Below are experts of layer 4 (counted from 0) of a mixture-of-experts language model. Rows are named router (the router's row for the expert) and show model dimensions 0-159. Each number is 500 + 50 x the weight over its row's rms, rounded and kept within 0 to 999. Numbers have three digits each.
After each expert's rows: a language model's description of what the expert responds to. This comes from a sample of Wikipedia text that the model never trained on.

# expert 16
router:504533538493518454558456491455432510545494493479606482570485509506542455454601487516518421562476647466517566498550504495535526485620394588537507599479489494509533546492535570481524536482489463580484535536509511461395540465483530492431469488546481533518466591464599419582524575483508462526601554486410399493476513441468472473498581458522456493531463472474474410499502462469562559525458559612512563444516453514435549552455572478564595458456522484478479493427465444505616504510589514
What it handles: Verb endings like -ated, -ued completing past-tense verbs, helping verbs had, has, is a, and line breaks ending list items.

# expert 15
router:453513520529464460416495517487523472490527502403384550626442553596469433541489486490558399461486407429479394476552474515476485507491571565364490466391509472493561502489566449428530543538424475580528437526467477524526496465493480501456510493443540509555473442497514466491558566447529487448522524577511605496434470532553514515449484553515498517559460378522533495515454482500527551489498574452514413505459608518547534605546455533433477539596515581466551462470525483438409515509501418
What it handles: Starts of lowercase words and ordinals or numbers, e.g. multi-, first, two, new, right, st-urgeon.

# expert 6
router:488442490420526487516477561549516544556440512417514577555487581540513481594423486442495564499496483475508477554533492558521539585451511446518522546427450437477505488494536535558495500461562520439585442436471487478576460522562473498516522494552492458583483486522472627438545500562499525460460467583498558507520510540447441534482454512531506538505589619414482379485458415493504438597494539546564489496394444523420474456626576595443567570485519496612473506457574479506505425549480479
What it handles: Middle stem pieces of long Latinate words, such as econ-om-ics, anthrop-olog-ists, cerem-on-ies, oper, design, elect.

# expert 0
router:529462562458543521474504522538422508454504476456456458534421527468423479554480557565500494537572468604444537543513544472608316472495573503418447617472452453480425425510523464447509539506489535453526534575548577518416485488494433491517568513459539421487496515476545561488465641538495471597526467489484534488462427454465448512587475540603448544512400467513525474571588452484483573538524531452446453443556432526481468499533499540489523478495487442468454521501496493420548430407513549
What it handles: Word-start pieces and short prefixes such as ex, v, prom, plus verbs like took, signed; common in table name cells.

# expert 17
router:471489499465490515467512489496492491501436520520491504544447530478518488470552544487485497434461441480466480540546416492551472478440482504560465573552465534580539612481469424559485560524439576497411521443542504467528442591537419566441565480435493462605474483518535498541528439469398538455432582478499485555553517596548416465504494465504542489530463543395455495561514629463461487381473408594552486481522492504531492543589415492502445476547485364516430405590518509522444403561471483
What it handles: Cell contents and headers in results tables, e.g. digits, Party, Total, Win, Receiving, position codes MF and DF.

# expert 14
router:461483510596485545448533592501600525503541567432612549438515528479480504471418565495471472501598502465525460470431592512409490437533514500463523398507462522436488460446519478572515446500500463549499506599461456436582514577532514541452487488553565606437522423518408438417475489559614459508494425453535458449445568481455475492476541501461506534437564503581491506564460581407406541521449405480508460490561456481481466491456490579470518473521424517523520573581472577518440492517498534
What it handles: Single capital letters starting a name or acronym after the or of the, such as E-gyptian, I-OC, A-GOVV.

# expert 4
router:491390456495574573543465422500528531484466467580463511476460501561485469490463494497409574589472468510466545467485533394511488444457540444518437500584511540513492537448488480525491446425548518458417460510575548541397419577457519606548470501510502543527420528457525520474444493518405609497541571475501416604517464482480463380489510438455465546497412528497574514449458489492514449445514444526502579490500594478483442542496543471615431545550559434482493446600432540572502507480457572
What it handles: Pieces of personal names and place words (Street, School, ville) plus years in bibliography entries and tables, like Shippey, Tom (2001).

# expert 18
router:490511474486452522591474562523509478564510493485491543545532497487549548587524498557612449478491582504470383573528503544546506558477451542539559442398499512450445491461560554553555615535519503486590493453422436586462530395524499497534545469547512447553533522543464445433528636546477496433438447583508565580557448472544476570541457525471483506458482500612493492471499487531439522490549573521549429491504494610566459585577475589515540490478481574565515557406481485465529558499547470
What it handles: Short consonant-led opening or second pieces of split words, such as cont, dis, reg, an-est-hetic, mass-ac-re.

# expert 10
router:451415599510386541440544499399418457408506451456447440463471525394491513413502517547536540538464567546474469453518526528494433456521373511518547488527528492546405488538519526424569415510473483567534521495512470552435497466529519396441483483518463506456537467480541399502512621554540430467466488566469378479517552463453454543483611505463451495479481525517584516478532463540561479498430466534499453524527416536552529577429500481553582462464479519463472547386443484472519545484580471
What it handles: Function words and auxiliaries in running prose, such as was, his, that, its, which, and sentence openers like Since, Once.

# expert 1
router:423521562432489478505497470510520558585517485615463480438522387517429455548407502507454566549521420493524509486462490459559449453417553451522449602566550562502542494400502431582480408462463508454472497553525508482470457504486489553548448483514525532518462601466452566483486488457460587490585552573483492501519477530503501458444430526511435504554540532466555463466418503434542477517546543523556482434345529465445429506507617481516546566517548486534430436607554525537498492407436560
What it handles: Final pieces of proper names and words, often surnames and place names in lists, e.g. -ery, -son, -ington, -ville.

# expert 5
router:570570433518468419575461499409501487508478531467462539446411484494559522558504448483435428558412377539537533502493486502582509446513481581402401511493519502490534572490437444442479534533526433392526500524567511527439473548422489548554495514489421554551520509538468494504570432454493521443454433444468505509600570456639566510492491518502585439521487549589482576425490514504473420468535502549469554532497532515482457615467448464504452541478568566541529491430536484587549531578546523
What it handles: Endings of taxon names and field labels in classification or infobox lists, plus empty table cells, e.g. Ophidiiform-es, Kingdom, Born:.

# expert 11
router:479470504449438481468490539538547559547534512421480483523597485459596494535442480391562520496477500518497388436541441439648521554498605434484479504353516497461506480546555607519549556579495412517458554481530460457466559466566502449473497472490464467521498466524480494516547598541531568518484475478488557494413504506428483543599502524548450475506609451405517444564493395551522478531522573454504482520514464528441492457576508532448597517456465462537444556488584497452474409475483559
What it handles: Opening syllables of common English words, often Latin prefixes, e.g. con-, pre-, re-, dis-, com-, as in disrespect, composer.

# expert 3
router:486526474599526550491464564532512631465585558546662464463565492510498551508483502508536445456532475500562459541409535533485502473455502500499535463355487547432532506458502463516512463508529450499521449466350492387496527516484526487602462427498525546465576502536444496486522432601502585551461473548503416440502467484537533442445464512465485520482548475566465461482490564457452461556595494439470416489368486487520503388486397520507505532491511465449551559535476497503444540429429524
What it handles: Single capital letters or short capitalised pieces opening a name after a space, e.g. H(ope), L(angevin), Pat(rick), W(ard).

# expert 22
router:537501467548493537452506483457481463486543507535512502566488488465466505459575446466458529558490522594477582538475492483426527564446425509595458466572422502458481463552520480501385367481507513547500496481483552609536517430510599549497507485484521437478528513461515471517477464506540428558438472512482454473517379575446512467481607520541539473430366521537478507521599589492531542521479496510512460617556481467545493402405414476487423376557519465375558538499544516465477555563508506
What it handles: Linking words between phrases in prose, such as and, of the, in the, with, by the, often between two named parties.

# expert 19
router:548449489592470515404510518470526485538513509431620522517551551563471508435515508561520464489482543436459549521436541422471511549551637430452583372443475514498503438517509582423478556457525560469536469438511511372544542469437484472583473487494498466435549415500474541487520522532529477595464448477536488437488483490471587488559475467460526577432478507512527498576503489492469508516502462356454455544506434490494567378463436510474444533448352511469580582470482488477452486506500465
What it handles: First letter of a word right after a heading, line break, parenthesis or quote, e.g. ===S-ingles, (p-ianist, (m-usic.

# expert 9
router:467564519452533481485487529504498591513470535598442552472595514554513546436563508531410458466482480537511517442489489544356436492426491502526600434512575566509491408552406523403526543430586558492533552431469453452429498519489446566611481514496510451521492455518568470475511447522510526606569544549554452411431466432525530523477481438476543507558565438436520458517515518530559507519413540450576544434427553513545484574566427576509442570503457483480517501469441467492436498573548515
What it handles: Letters and periods of name initials and item numbers in lists, e.g. G.H.W., L.L., numbered entries like 89., 29.

# expert 13
router:503538489473564492555492574547528562492507532584490374505522538453455522628376545541507433450533464465564499495409511505593451440475459487558559534432541514409525602416520434583528469463555446499501465552348472492493487494494548464542517489436546539536533532471474526499462511571461605489510548507480524493530541505430505466499438532477470482542585479568472433500506485524496492585595542456516389419421565466444465507536530494504578529435582464484461521544546519584534499423429533
What it handles: Inner pieces of non-English names, often with accented letters, e.g. Guðr-ø-ðr, Mir-and-a, Z-é-nith, Cal-earo.

# expert 7
router:587424464464583567492492412531445467376511476521511476498574489467433474466464486589435575475516566498472503523436535458405474425509362481476551512410558588553523495521481490514452570513473466526482561566511525490542554415474508473474480464489608475475487470461534532442402523471531516456477478440459519498492392531549595421497519498472495518431506501470482544497521462477465493475464543478416463479555545440516515465375593359527534441489502420536547585564531549508479553565508404
What it handles: Spacing and punctuation between numbers or cells in tables and records, e.g. dashes in 119–27, hyphens in ISBNs, pipes, line breaks.

# expert 12
router:468452550517521555446490475502462467449509451587492473409549330559456490466505439456523539488518548553548570464565534553452552523561471428625559470557501451418474458514433489516501327500487586458481478501531552583484513497510533478471507497508472501450536542501409442540444497476475394501494502536488434451469465477460549519438460551547506452494497549443608474440497514553572459564484510499503543531506516436524425465416614456455547505494451497494399432483448493437455559376505507
What it handles: Periods, commas and closing parentheses ending a clause or sentence, especially after names or places, plus possessive 's like Syria's.

# expert 20
router:383533476516462454537471542512502597549489472525407570467510492550541500523557515531546498533507581547522534478577535370436539464552538469517499517570588524524584453603530540574516434527468544523488451572508463495545539600462499568519519548508499514445418583534538441489496482436504360486477559474524525492437544548510444539460461437434489475534544496421451563435437421512474443466505448550494577513499476507549477517534502529500429528477505643515407388520420469513462459385538538
What it handles: Noun-ending suffixes and whole common nouns before punctuation or of, such as -ment, -ence, percent signs, series, government, city.

# expert 2
router:419467513516517416493498490571449518550415502481455587547486440546538485589539517569497518523477498424458427461445483455512528547564568508490382601563505442558515580478558499530471390512495535574603445399470535556510436402523496488498469558602488587432475588540520478483432433486465464416577558476495592550555500514542443537504465508489526430500550556503484529490423530502571441526499458550524610493424442461492448481509519501474403519469525532529513397556514527456506533483468411
What it handles: Adjective-forming endings and nationality words completing a stem, such as Swed-ish, Alban-ian, indigen-ous, -ical, American, British.